config = dict(
    normalize_top_k=True,
    balance_bias=False,
    norm_eps=1e-05,
    train_tokens=368200000,
)
Below are experts of layer 10 (counted from 0) of a mixture-of-experts language model. Rows are named router (the router's row for the expert), up (a neuron's input weights, with its number) and show model dimensions 64-127. Each number is 500 + 25 x the weight over its row's rms, rounded and kept within 0 to 999. Numbers have three digits each.
After each expert's rows: "mostly gets" lists some tokens that are sent to it at least half of the time. This comes from a sample of Wikipedia text that the model never trained on.

# expert 22
router:476541445497526539481531512452507534525525489513478495482516482505453502481512503472547548502521504506505488482517469479512554528549512426526495509516497490562482527486491546533461523500515499
up0:493508455477509528491503489487519538514552516502526511497515485488480506531494505517500509471504503498479483510474491539478508483485526500520495465490538518556512519505477495503515467514479528
up1:479506483470483474472497513484492503499493479515539502479559481495479537529476471518573522494522495501511479477530492506508551509501486460520546573494478490462484516467478507487492502482523482
up2:501527483465493502505527465481520499502509471486493513516513458504507476514443517465511537497533493492543470503498526581520505501512533495550527483518482496518501504484455530519451503517515516
up3:473529511476518515528479431473487458501452492491519470476500523518529488476483493534511514503522508503509502482475485475468545494528523513510512451519531523478467512454494499507465512551513517
up4:507511495526492476529525512530526458498498524505456482480499478510495494484506521447523491496505525524527486508512449524509549540477515512528522529500496501503507499525526525511493481533534496
up5:502423519493523482487532511491496513482548448487540510508480525521477515530533512508523473475513539498480497504458484486560544516486545463464501486528523478552472532452510545482490485491500527
up6:437508518536518511510503499515440522545541532520506504498495480489499503484504484444518521455537508500463483496499489523500520530498490506471469515481490485546524441478456510463463501480531539
up7:470496441509525520521470508500480473509496498494467461513467491490549506584549493503489498473510540530493486518512467508473513490497503539494548480472546536484522467471498493468497489511461499
up8:533501491497475519475498476512465510468525490482464467500508456528486533495498484528464506481491497480527516461462519495488468498499502517511497496500514504491490500545500484556513497460436525
up9:537524506526468485482518510466502527447507491488486566504520471489562499534480529495520504526494491495506505466537493505540473549517495516520510498501495465500516538498463444474494502509523501
up10:527514508503477486548461501485501511489467542445469533458471503464506509521499510525484486509510489519493521488486539462471483536507509512521542486513516496499575495508526517492510483513503535
up11:520484491518444485515528485455505485502469484479481508529504524492488494479578505522497477508523484466523489567514525511509503512470495503423510551466555512556484545508501512476510503472480477
up12:493485531535491481530537471518491481512525535465496484480522528483515490474483501504506490487522537523513530508502536509520550510513532534464473527508500517482522497461493497496485480461501512
up13:497443482516487522489510485497517551466526517546504480478496509528480494496456514478461487515451482482503475509537501528527513514519495439503508528507488510536497520500511503467513532514525489
up14:507471472533527481528514512527506540546495541527472495492506477435483540504489503479518501499528528492470501507464522469483510491542532489500511527527480511497513549521507507492470514524527525
up15:509475488498476499484486491483501504484490517505518442518478456500503434501483508534485488519516538518512521528520479483514532518478526529519508505521520515494496495441503520475506470536501529
up16:533509517523521504507505497507481480498551460509510490521512471523531498485489531473499481535483482511455523515459537533488482517477520520494480487504481513467462497527512500536521515535508487
up17:466480514467466534531518480479554498506484511546497509489487493505555477507529510523512501455476540499521490477478481508501493479535518483472540506461522510492482478545482529503527452511490517
up18:570520533491516482494456524500490495482500540516489499483526502456476534484466468485530463522476490501521501542484509454474483454490535506496493469509427502504487531486473498517455526492524512
up19:507497469483503501551493487509479513527532481480467526511539459478500485504525491511488492522520454500520520499503478473475515487499488495497494452513544483476514513498496485533501518440510515
up20:505507520529498509537520523492490455471505506465510493451519479491514527531437534500496521535499502474523546491464486523483502475471540491503474511492514438512461499513466514590487502516485505
up21:521547496487503494491489471502486505500511480491532485510484493515486490519503459499490530541541476492506456541512525503511506492469491532482507521546533486453538534503518500538507491492510454
up22:517485487521502475547497515564566498449519525516490496493476482480507496487499532511526495533484487488537451508475510461504465501457485451523519511548526493512513491510489515471497534484532515
up23:502516487575459517496478495465481504501507497451508521561500509513454487477520487496494528445506492470487511456518495463487508527503498489478462499531491510533501496510471502512458511502496483
mostly gets: " at", " At", "At", "from", "In", " attended"

# expert 43
router:487494478499512535530482498523520522499499509531500464517520470501511510479541483484489492491477478478509500495553501515505516518483469529537498495480494488560545504503494556527447451561517531
up0:509531482520490562495533474500501527495506533534466476484496530499503463503465517518492499507520517547526511526554540493506453498543528498464492499535488498527486498502479485490514489542559493
up1:496503493521505484459504520493535536494493466485529541495482547520501492524511450510490515489486447536492485529491493498543497518456514505524500492481487527489546523518533508491493510506448525
up2:486488519471482463502546471459442487491526535487476497508528501489481453469486492520515501500430540492487511481495497503510463496514476534485490476499508467528509492532507505468559504479503478
up3:487506521508492478523498516459517544460519534493493498483451488539490531501471487489539537515476451453523501490505501471478487515514477523517512502533550520532531538481527521446520456488511499
up4:487476538448471470494512480473505492520518539480531515499453466499525464493509500512491481518537464548519520570513497497508444489514458491534525526484511483535487509481532500468475476466489530
up5:520492499466496552474508476526494490510540476485472520501467490458526468458512438530527475534508546488503480485503489441530469491557494512445514524500519514477488503480492527516490537473520512
up6:460547515504485485523515501528545485538519437489451503466503488510523522495519513509506521467449478476555491474517539477498523491510507514522464507487491509534444496494492496502524501509454480
up7:498530480497503483509489469529579514514514509482483455549520466506480526526480457495496501489489516487459505495500493479537521517538513509470522480525432491524478494482478526512473488468528455
up8:542482507487477512491518520511513549441483493497485488541509469499488569519481489469504465512502506444476513515511470524544533486505470512509496518514557490506491478486530537472526455552482490
up9:474497551507510477522520519504494497485524447486484498511531477477522469512501435546499497510503517479545521504535512527528528500554485508540515511493539453508478485527492476562514497523487500
up10:502450499479458485528501492470479499485509464524470485525532504501526516489509493474477500484465512465508518494545455493478503514474474449526497499525478464511489556531495516538544469500503493
up11:503464513479525495506504485542518473525473520561497476473538539510492500503501463476505478503472499498514491470538486483490468529534495496520507470510508510537514536453483500508501490537511515
up12:491477529469492520513503519454528530496503512487560489525498515489457487510476522492494543455523490498541512496504515542548489498499461541503522519550529482506565558510521508509531462482484564
up13:492497538523507506458490576501510535526483501490485527510500497514528517475526441490481497469508527489517474478487478521494522458535443531530505520493506453454508479489477550507504469525539511
up14:510453528508496491502491468509504459530507498523506517506509481486470509475497490468536522478481491510539551459488495500579499511483491499466474498471514462482540480482487499525557513517463504
up15:536499501457447518516493525550493480515484505553490481522499501521564523508515546492479517505487486502511536478495471502491480510480462515518524496467506467521502569500504442515522490522477518
up16:486508532511513490482504461517497467447501478512485513468548521468471511465437509500492509466517460489493513551484477536537516522501470429473495505518532533508519503546480530499487497495506560
up17:488483509513524535530461526474490542520518508498523505520518496504489512514459525485519513503477497523473446496546511480506523503516510519521517478494463535500490550507505509521495497500499464
up18:504493527494506476495537446473508504494525473504490540489497447497518544465495508504482468504446517523503507488511498476507514493509499442516470488509447463501521502462491494506479466469482487
up19:483528520511506546519525516499537520525510494510505515517505491489526529508514559469502483492498478518495481504474464476522456465517465512512462515499450519527500488488548508482490499485494485
up20:543529493539541513534488448503469494550492495519495497512508477517471489490503490472511498530546516517524474506486531473499499524561477457504501501498510520503516512531444527507437487519504477
up21:514487486541447509486498511523520522463446515468501514504450488501480533490498480502499534457469511522477538506534485470497489518526447502518496489508509517535473505527494546517497435491500516
up22:504496505453459532510460489497519474517517469520462486488458507521489489527533510487550482474490544535476482482511474500511462494509492515486499529523488505479477487508480498509431508488537495
up23:490499511510484529523484515531512473471515523521488509483476561501512514486500494529500468473500491471467486478475509497471501498513501512532477532494506471518537544507531491470474530546460480
mostly gets: " Love", " Girl", "!", " You", " Dream", " Days"

# expert 28
router:509499499503460515501578471486466513486512485489525503520526474468527497474500478448432498519482518462513493513499495496500546517505468487511469537515525557533504500492446485553467549521478477
up0:520471424531472499475528484434453469527525500472468531538506515484495484492496507491525507537498481473520500498536478561556566500503495488488498519471497515492510517517503495493499520486488483
up1:476487512497475450512525480446502462456490494542503505521488481498517527458500518522515555496504486479515488490518470476519498487504504471496481469477473465521532496481509502458545493455525534
up2:489469535451520485479491469481535488511533486540492486507531503527517498455483490494500522524502502496481446469494460479488525518506513509506486473486524492460520462555492454525464495499482487
up3:487481533503494510472499477522463498503533495467516538465491468513507488505526471438504524476525467504490452530515547514498536545512490515517496489448505490478525495563499512462532482545513491
up4:494533496489545496496541530464454488482514477492512522491447465462521455477509528433550498500514524464494519504467489518503515473493473460490488534516503494488480477529505522518527524483518474
up5:525468492513492535486526534502483530526502472518510492488551503495577533528542463480528522510485502517526466526497533434514505532518458501513483479496503531469482533496544525503466477527466503
up6:536486510506480464502497501507460497518503507531454495487473543492497512474479493474495504512537499477562494514499488507514491503518492490499525541543542458517489485481481511519497478521501505
up7:475519493542470520490496467482495513520474542510473488468481489507531480470506530489505479503510500550519477503514486491515517512505492516491525475557486529490505492463463511503544529522523544
up8:495512520456538458532526486525492467511482520484490506521497515497533511484450471484486508540508473538489515485484520514538529508508475523510523530528502482478510500532477527498460488512465502
up9:479543499538462508531482471519506476483491508482499479493441514494531507509516452495455505492460470511542514469458453506503494535513508519518512508480517525501503531490525546513534506477492433
up10:509527504447453502517524468497501491478504491500511562503490501473528510444504476474536555480477542526467517502483511518552506514502525466524535503497502490500518522473489464546506529430525506
up11:513486501493500506501512464545474562510477543528505487483489474456480488485487489523484491474517506518448505501499519489488523522519528491527484546520494527481531478481494520544516497505491512
up12:510510491471490501501508474500485505470481501478516483526573482480528482490515490432502500525514528508476457522461517473507510520528513508532455463542497546468496515490502495511482518532487526
up13:475495493528528484524528507491502530487470484510529514486482465488516442480498452463478462500484517507452463492506496483517496463516522532481506515474522548527506518523501543530472502481474501
up14:476464518465500516497501497460462548476467492478515545540500507514511489473481504514508530499512506508493455498478485520531525468551494456495537494488535483492518465501488490504471513523490494
up15:519515474489493512508511476493491486471488531503518501525501479490497446507552497485480497498480502470481509486531529486529497500480496475501480484508521516508515513499503515529511542497484487
up16:511500515434483471490492512486489529498520511517488485516511518517518498499484482484493530544484450491491500522519515475471531543495553462501503487504484482468480482456476541488474471537511542
up17:531469526492505525478474498454468469483476541497517504517476514483504473516470508510478511527516530523489518506473501513532476517537468504476469502463480491507464498520456508556513499508563520
up18:499519527498509519526484477545497501530537525499500525504510485464506502496489479494491572528481490490508472518525493502545470417508539508538545493507512476521475494537517498516533488499513520
up19:468511508498525505547543527487473458525471566466497530494517476477535534465482490521520518519494464487489522476541478495506531496528477545512513505511460552498483506476516505508518519529536514
up20:489511506474540476522500509538516528514511468534493477481530525538534492496506485473507445468503531491485462430462477536517502502555513497523496498468550472527515500505528523509528508527500492
up21:514504491524470554492491507470507458490505474502500525535491490488565518527489494499509478476521500512506515522517498496507486450547497462510491496449524501532488513542504510485529457515473528
up22:526511484512459506526511532502533505502504477498489488478523482485511456468522505492524490483532462497470455495508492511467529481491541529538515542492488505479501546544496489494469515466512530
up23:475505495488513470471549483522501545482462508500495498506492496473510497445485483514489498492484489508545506483502502459499502498514509522504485517508512503519486473487494503514460462463456484
mostly gets: " th", " syndrome", " blood", " Ery", "ocy", "hyl"

# expert 18
router:471535494442484547506493445452488548502529504514498498507473519538432476541499538525497512483461513490470532490483507555486511530520506486548474496498493506486510473513444515542504513544504558
up0:494515505523528507502504481528487488469461508489560544517474494478493431481510513512453475519487508516501512504466502460495502503506490517491465505463471509498461491520488508531575517511496508
up1:489540525509458476541460470511487523507480525514515483529511459504479512481501493479498480488499484490553506502445474532523484484504479458527490542490504490485458521502471512538492527433520495
up2:485476472488481493493467482484492500530498475530492457525487535491481492512482501488451478540449481479491504547471483532487496480526485489537483514513493485503462489543476527496480506513512466
up3:497485516465512510506483469511505491489527520448487442531504507524482498514491500465521468507491522514505503472511461520502563491514518474511488489488504546545478515492492483554498511453487488
up4:499536507450496554526491487463518511491527477534472468489518495561493439530494529482477523516512472508482498517538519490510522482464506500493516502517508512531535482530506503469491516553486505
up5:528479477518474487446516500476508529505497511438527500477487527536492490517475473480512500507506515471434493517505508534471490577528524524441507506505517527474526463491485488468539503535470547
up6:518509539486517491501478496521513496526497517481548504472499493552463467533491489497524509505483500464459502492532526536499473489478520527501512498468485500478509483509427491491494477524489450
up7:513506511517494514457525513504515499469480507475508503506516501517509518527497496532541498499508468498538551490476498463508516486496513536485555467508534485517492488520493468522493494483490499
up8:490506560519510500529487501457514508485545471552517507519475462540520434495482509493510499538506528487506520517486462466512542519523549529537513497511477507472542500537499494523484470493479567
up9:468522509464529523471482469512495520500491515494484462508488521476483493484475505472501475473522480499537494477516457511490486536513513516498476501510577492510488510454483481497495485483498499
up10:480509466512473542488472527502488521580526554502517457510483501520467447472497539524500501507506503460521519447490450512489503509495454505526524520524507490481507473509510525531518475484458535
up11:485541496503449499489503460476479505495503524529493476503506552495511516486480506549470527463520532520514489427525518469480502500540536511519453489533533509526473505499496506502513468488492500
up12:500534492523498493518504479529530515526495472498494538513450483512491538484488479468509497469509510496553501487436498522530501475492529499475514499507527466486485520536491537488507479496526524
up13:543531554484519481516492473508489459484528506486507482526496490456484499486534530509518510497516507485491508462486493477561505521489488510498521524503524491514537513533458500541558489471478539
up14:550535493513501529535501481504466559495483477491479472505516504503486495506487482546494526499521523549449521503503506501524486496518505500504476514500521503527482558518518523490526476508496530
up15:490465498481520498493517505519519527478464491473511487504513485471535543531499513529513453479486465487472505511486522486485471446508491493495459479486493510488539495534489512540523510483470523
up16:517509434510473482495523449513533484471497529522449542462511495477522463501467525488486531512501532475506549499447519502493509496549534519522553515480495539462497502471461523519525503464522536
up17:555477526506505534490519498519484456510506499513489453459502521443552488511534498536478483467530480483492521530490542490455484501463542511487472480521515505497514496549490524542507528500489561
up18:435533488496519509519500516516528467444545479481552493495527486499459494535528498507507508538517499470485504497456503509549448498563465510496501529474506498480436508518496509490540528488489504
up19:505518523482537544484488489532552444475483487505507511483499521457499467483498532470497550460493499469492535444471492515522505486480533497491498518498539463488461507503484541534454492502472516
up20:531474516441503512532453476493495471553565522487551464530462470481487542516523486502551513498495496502477524460505550488568520504525488491467526508510505471529499559491494528527525470492502483
up21:487502483493500507502530528525495485557521537514506453512483522524503528533536503482504518504487488482503512465475553483459454508506481501470470474467495495514514507507533534488484516532553503
up22:476519515482547482519500460501512467500523544522530508462500489490512503510517486509493485503485481475518506497509498526506506519542521467497504496534513470481515559505492499460542499524497518
up23:463490529524520479516502533515480456468538481521478530532451506478441452468468426532491496501544497486484576521471499531511514578481447532478515511518522501495489532488508498535519505545527523
mostly gets: " MPC", " Label", " Binomial", " Coordinates", " Phylum", " Turnout"

# expert 54
router:501509491507469510487540505470524530518507516496499514513503514493514494438522524494517538508497507535487470465502514488487516553526476501515495516520506499514524515491477517487451458496516522
up0:510488523482493525514490455492518510504529470493540494535535529469517490513503536565504509515500486457494530481486523540526473474472500463545464505504479503553496512509528506493491483497476468
up1:527516477443491484496506495481513492498475504498508490473481504480523497502481476516512467495523516497474505478483495443468495474483491459497495474492529504499495500531537508547479533539534462
up2:505489535471508477487489492519503502564523490498486494500486482492487541468494478525504536537477481500545478507517525485483540520497497470550491511542457469482450515506483538540458496454503564
up3:505517481497532530498474505467434487471476481513496523478535481493490508473474504506512528563506521539531504464494529482545479488462487492511490487496520497544530472466498505514513497480472531
up4:520520503502468490493443516505496477517504487511511464496484472507523469511512504500506504479465501481452476512492508491538496448526506530543454482502542552513519504496506469490503482481487503
up5:556494517492496466510511469522522471462480518515503487490466536452489490529482491530528531469492482504539448499501508505534534476531481500497529515496518489488471494520501491496497499507538505
up6:529469512475478471493496486496504482567495445507538503522509487480503519472519506475503477534480478512502494472523492478462509513498508522484515551482529527460508497482472535506485457470485524
up7:483500467487501510486502528468514473527510513491508506497495498492515512464508476520495482519509517492480519490507463533461518512473484489500528467534446478477483495452476519547541528467528536
up8:505529532516459511493501511543539478467491487505488542514500510446491506492478486516490521524518487485500471479533474513512488509492542449513532495534502466501473507508500528532507489520498498
up9:464495473501522467534534487525454464500513494484526473502534509457449497521506473499514460484521511519517515509464470496529527530500524502486495482510502492471486486496500470548494487492453468
up10:490509516498474527514518449535507478489465515467444519494473478500456494504483515558479503492478529532522501500471485525447528497486453491500465486518475514524462532520481529476486503510509517
up11:442505532512491492514526529485552503540475481533498535498508463515517515475511501520512472522543445501516490525508516464527493532473482530492504513501513499497540532522502536480510465571497484
up12:503458499468491509526530487501585484473530483549534499499513517490531532483486477443523523495460512474484490504498513480516472490474584494472483488504559469528530523515523470560475516494458518
up13:510470498451493531461466505530494522513512482508550470526525523495493488528517526523509526507464450518516557526493510491503464545456531526522506542505499522491481471498503440531490448526526489
up14:487469497491539493560500484485494477505514505466501500459501502434515543512479534478514473476494465520460530446473482510496533504510502515504493459513519520483522488443542506493513504488465507
up15:559511426510507546494509504458531454468500506460534450513510487512493484488499532524500511489459548481452476465503505482504525528517491467524508494515495511507504502491483482523522495479488491
up16:511514524460508474485500528531478511502526511501520520495498477515494500477485517475467489513521528488535492546549481536464485530493514512487526556475519482499458497527459452514482489515469487
up17:470508510437490474506504486483482516530484501517512514493494511563509489493501477486508482529485481532486516507478499507480474501484479522535463447530538544496537493460522475512525547475478520
up18:510527511511463516479480535494516516459508469518520488531471488505513505456553494531523524456524494496537494497537459473472505523524520497535509506548525492451528509525442476506471474493518479
up19:527466514492512469481498497490523486515518455463468511492514564497521495442488492477492506492510520541522519450495511491487541488541487500477480547532547450521513485483505513493468553466500495
up20:527525516480533484458499498521533531463486487537489524468511464465485490498511522476487494459489480478529512509495491487503517519514487481528486488514464494465521526460486463494465522510507485
up21:515501489523503521482510511514497514508519478492457497466489473478474475499542460485489470491475471506525480489478511481489503490520474476486486550559529492477500507484491492511510485468489549
up22:532506524486476509480482520448501487493551486509491471534504456498512515503489526475501516542521462468484524489501508477566493522506523467521483468503465481496517471527535540467474471488479491
up23:495478508494523469513559494511502533436506505497513478491501499535489513478459446512482466488501489490535501500477494471491569509529429484514452500497487517516476504495522515488488500482515515
mostly gets: "In", " In", " throughout", " inter", " in", "20"

# expert 32
router:469478448476446514509536511470505494533550507543500501524463471525486485506519490457515498487490501525499500497523515528484503504475456522496509523508570494495484477488504487515508507552438502
up0:484470449495542505530458519490519484502501487516481481467566515517493502530540514495455520496526528543498491527489508519546454534537508520536504547496525463520534499524498512512476464514515458
up1:477505456478525454529489498543504456476518512498487482530511491475515523516508537504483536483485495524522479533518491485514514495477510456492475464491554495451485465521520550501516497457516527
up2:493508511506476467490509499488470445496487447519497530526506499514528516483519516513506531507497496563483532537522503462469510494553486504490453501499513492534508470522511529488534466541506501
up3:472537523526479514546517499518505505509523458498484497483500498525492525485468459457543508490470548532530458506502475508518543520473491491512532519469507466492493461454467504505454480516463506
up4:480508457563519526526479481510522479487488507496474507486533469486499504482518483512475506550480490540498514502492528488512532469473511530524511483469536532468486427505543493530513490496483497
up5:460483501518445501478498503491543491523461484530529470510515502520465509496468514504512508485510492542483496446486501500452498504498496502497480479515546496463501487505521550544494460520486521
up6:515474480495471499538484502526518524494495520540461506510483519530550489502500511500541503517416532506484489484495536488498506494506463532540530508531522516451450533496497446501511471530536518
up7:475494498506535459473444520455484495465519511496520472532505519497523516526546498482465488509500492480474479473491489545512471475502478491473551492484537464477466495497535553522510522510533530
up8:504443494518514512455509507472505517518542516514517518497492514505490450495457495487481500480457455487526496517493552473487534512498470469529522507508529513524467524486507505496514550517463513
up9:473501506466468510508541467506492456508506509460507532524530501486517474469512510528487500525526493451469539496488505495474497505525537499531519519510485484548500532492492505499522474503469504
up10:497540548503482497531503454501485462465517444492493495503519504533476480520522483485504536484484496522474549497528496492494499511514504481477510518456472487488460503508524525519509500512518475
up11:510518505439525530524468506528500484485506497504542533510498534467482505484523493526476488509487501524530474490514458463504513466493509512513511513545529493472504476531496475519494560499509464
up12:499514550478500474455542474482549505470492524513478498471521544544501522433479465506491489487511503505474515511478502478494536542494479466513558458546501525503474501461479528496516530480528511
up13:521449507501535500503534530522473505474500465487502482475506515511525504500502500486496508512474504463489528461508506492505540502511522476503509518485514548518496498458513530504533506538472516
up14:483551476492470463523493482500496479530500494475483447522488492467515508505512497473498503503470472455518527533464501525517466540478539465549510502488472466498508478470516521545503485559511519
up15:520475534511530553492502517530510497547496469505524517488519523488483502504539501518484503463516489491535535500478518495506470525516525514470516501515518484503525502497501533496497483507479485
up16:498515461503478501482542496518498507511516486534526493456487471505517492470507525517478510488514492489487504500546460507467509492476521499503483513473539505516490547541461516512467497489508494
up17:501529483443517501479514517483481514483509478503514499547487484476498527505465484490530470477497499487467489505473503494464526487529471529505485540553524437449524513523484461473504484476551515
up18:522496523525512500505501465477535493493508505522530537493446517506484499498537458483544503470475473514502491537505531521473471492497482460511505455517529479517511537550538497521505464497501498
up19:545507499543497530451493508523467495501509500515534474515521537481564516539501468485498506495542484468526523481551509532530480544458523526495515499502525499480526556501494539501503508433533507
up20:509488504497490507470480490506511508524496521528504502489487490501497538537533539488503528472507537491522503451544508539503548499511497490535475506471464524545491464488476533497542528496527535
up21:514486576462502512495490516546493514514455485544490514505497486517494476512503493488501507497429480479526518481474535482510537517467478526487467501479478533510539513513530506507499479516499490
up22:483516552474483468495491519514501469461519515513503511498477501499505520533518462556486496478499487532503462524440527514476494557536474493497515526489498516460498459463481544536514452497461478
up23:477497502515520476460541533499515510507531476503479473537480488491521523535478488485512496474519479558500509485516481514467510522513508525534464483529555488493484514497478535517563467532542523
mostly gets: " Syrian", " ancient", " Ottoman", " Soviet", " royal", " Communist"

# expert 36
router:488512454482460503515512504505512492530516511553492518492493469498479467522488559481528506499453514480486496486523486511474492497470473479517505536525572498527521477512480505506470513502456516
up0:469522500520515490454519502517518431502516497487484496533499503467552507521487494524553490493493472512469530461496486519437489536548540518495475540509514520536510513503503497482515473482472465
up1:463501464526504540481528481516443495513472479485512494532538508478478504503508484467483513494446500490517478503486490510513504468508492513507536525537473507464547479510468521543542486517505465
up2:513475504488531499501526521522492474547526470549492493483488523474486500483530505497515521514518483520535497486453473475500539457492502476507495513526498529469559490506525461519504463500414523
up3:496523501521496491467538460505479529463522491481518505500511492478515487529543469514513502528540527527537507478515484512505499562499482521515503549479536503488499525477519492481472533487498498
up4:464493503485521516470495495524490503480476479518466486490505465490477484497468537527520489497494492503530532513462517555495553486529518482493468506530529515544524499524505502484483535490560536
up5:548507509517516462483496488504501533488496489499502537514548516516505475490509520499543479467493437494497496482490497466515527489529511512518513515492498514491510498515441474425495483473486480
up6:493525490488500536535487486546545540508537481517479541523483447516442457515493514509492492457502509525546459512493471484503484519518480533479496483495495479508527462504510512517499501503539514
up7:496531487526573470529514527483493511526513497474548541517474510479471535484528527501463536483481508480523493476500485533477497543529525506532503470494508499488504506484506490473481542494467512
up8:451472507516530449489495472547508524488538504502518478516521484516509455530488473558477482518541539523528501489490473479497508521518487487507507454511503514507486504510536513525478519544504514
up9:534520507495496476445471529482502477548483496519521472512494446542516517497480472525440487500476518468504485546506520469532503523501514507476480555481456507525489544477525475475499463486516517
up10:510507500545521508525487522516551485489496500487547475520506466514451500503469509504501515486495481496471495506509522525512494488493484473487532518499490496486495512462460486444508524472534484
up11:497516502442512483498480524516523483507515513570453483497481514440494535536529476500525501483478415519478559482556462503518492499531503490530522534529510544505506534483568470506494504488497508
up12:502517536511490502510498497512530483492500453476522524477499478511511488482472527510493521537507494504489499506477487547509483462505460454501490520507469507481499477500491523561469475437507492
up13:520484536511518440501518457490407517463533540504487519512532471493571477441516506500418473486485470518563513488505439509519522509482516508528506520507497492521499505530470466490524459488477519
up14:503531476498522487501496495447492545511489529526538472504522484453487467522551439532521457516490494502461502524497498498502501531502497528501505531520527510524485521522501539509523484503471476
up15:485519443538466522516516459466526477450451544471506494477507542494513462458521512493472492500486514495483458502480512516491489504484477507502515485497523527474528548540502515509514423506479497
up16:476539537441535508541491498467500489504492497514495498475515496480457492487492492528471530510487455488503541465495493531559517497503516506496429464539494533455501514530503484506475517499494511
up17:476525494471509504560482518490489469479489492543536492509521507488499450510518488518519479466523478517492483454524483501477460509488482484493477500508517536507524537497497488488525513450494520
up18:494505493534476519509499451478493479489502480502481515452493523483534517471460491510467519479471494555510534541549500543536485501483480517486498523514509515538508531493499497534514527485494443
up19:448476491481487521540499493457460488479539530514519458497494454522542468510535484518454533506519507536485502467456483471458504531501501493500464473523516556528549520473532484485488506489511489
up20:514501470448495455514493480538472508499513520543543500500477508516444474499506507492482530489456478516498515503511501518490498499483502483463526511532508452520518508553504497504479469513487489
up21:504565515513481486507549497503472484501478493476524509473498477505488499494535500498486479554515503478486477423528506544516504489482480506485486476506469522516544502517512543484489501501503561
up22:462501462496510471476515518544467550500535503526489503535532454489531518521488485516538520522508475525480526520498542446482492483515524505546507515530513501494472529496504503479517526492495514
up23:489469441462547488472497526503500508506441522562482501510480509517516442497480493511515549497485533528503503541515520512483531484444571492495488473491522527544482516496485554532546483460466491
mostly gets: " various", " these", " many", " numerous", " These", " cultural"

# expert 53
router:508513466463514506544516476515494519535510522504481503525484474549475487508525489495498480453486516503522505483516515507533513541538479496550516523541550486546502478518479467474466482529506523
up0:512508493498486488538507498497521478503516498524450480544480470505485532463535486511523493516491493507508495426521477510547490512462480504493462538495491457509440498512454492504521473527461474
up1:442490532535532522523489499500507466529499496527435489524510524526512474468504452488469533495506507502488476516512525480495539449499526494490508500488499519515528524500491498516501496465496490
up2:508504481505471496510507516489499487476509495516475503476431524460468498492549493498498467529492526518511461495523493535508490482468498511496502523501529477479500495518519508479524486511469453
up3:488501555504486531462518527502499527491509457494504451517507486526503529524487528478457527521522494559514510500484485517487478517496494518517532440529559518478496548518507508507485500465488494
up4:484494517450489508490482507520469477464497486496508478530494516526471502541465516498529541534481491509503522505524517499504534483512514516551533521555523501517473469538486486520543547500493503
up5:521548533456486506474451543494528510487471490469511475480493511451505495500521494457522496514490503488426523519502451490489498551509437519536484497511507466523440523533490508465530505475497472
up6:441487483527505524506478518526487567485491505490512494450475487490468512487459489551523465502483503468499515506495491487521508453526528513508438476481522524494489544512503498495478453520447473
up7:532463474519522504518501495481524502456491486498517505484483493534504513575519509536487516518535519545503531486462469487503503500526488483524489518542498577518570514503494471468494485484499484
up8:518498468510499475504496481520519522516488527494476453478524483539551479518475483449496524473496518457501491553522486545531524542555496537496551483489502527488513506481465470473541490475499476
up9:509520537563517505484494485537471519520507500536476511507522518445490514495528531490499499476475486503510504487510543495471495521493515494501512493482536525503519531475530489481535486531459494
up10:488499481489567495494537504509493464497509516489508509488464485507521521499464514508486509505510532488482501474466520485484527500511494479531450538478474453553504485502496499491557508505471492
up11:490486481502481528504501518461469501521449494471494507521529505523509545518479474518534521513490543478454478506523518490505492542524527513508484541468493489567532492502549486479485492478515517
up12:495537504521516500510468458470486521529499485465472470564460509510479507463513525456484463473512509497529495480474499541501513489485532501487448493524538511523512520545491468479541488485506506
up13:558523501505505486448480472486499503480495463504491547515522491477509509502504522512537519434517526511485533538500469463542444538555465472506502510506502456482484495492477498547521455447507514
up14:515509489477488473558502500474491526475517473501546516490463491527509501531495467507502499541511476493476482570502494477521526480517459474525486466497525481436544486508471496483499478490503475
up15:488449508479488487493478515454504494532539507501480499504545505519483516500509447537485493520508534555487496480497509485477491475498473518525497533547500474523494523528483515477540530478463507
up16:488483503507551504501525498519477482537494506505536508517506541475477515477457491497506473504490482481488515511489526541447497533476520532509475517471519524537448532501477505491503451466459546
up17:495535446490548476490444541513512476500461513448473487557513510485528494509462496450493496477505489461492522483502548500450479493487491514463528511506537467543473507491507491511503512463520534
up18:523489450484458503505497511563482591475479454493520540539495504540502515521537519495493445520456529507516552505489493511503495488498523478521485494506472521509495485515517500500541519474504516
up19:481535496488499524492495511507543510506529486526475537490486490483484506503488440503483518447473474503534516500501518461510465496550486479509506467475510442557526550492483481510495481494547498
up20:481462487523441521443520494534511488539487487482513514477545533482501480499514542534513457484497496508476493523508531547466530469517512489501507462460524485494447515477494531547462482535500483
up21:518475506493499465450482470479524487501489512459468505470501506477503519439514496456517565483490479507553534506509503495450478482493495543492438511500487510507512498477518520482482529511469516
up22:495523499521519482487471484512508526523501533493467442494509488529491457535529489476500457500497489532516520515488483468491558480485514455485520567517544493518534481484482493462505517505486478
up23:506480489490481522525504462530462541524528527539519501515496551518460477522492463485485547496488457488510491522466507482510510512471498513502510504527555539509530555494512495484465522503521465
mostly gets: " if", " without", " much", " just", " any", " even"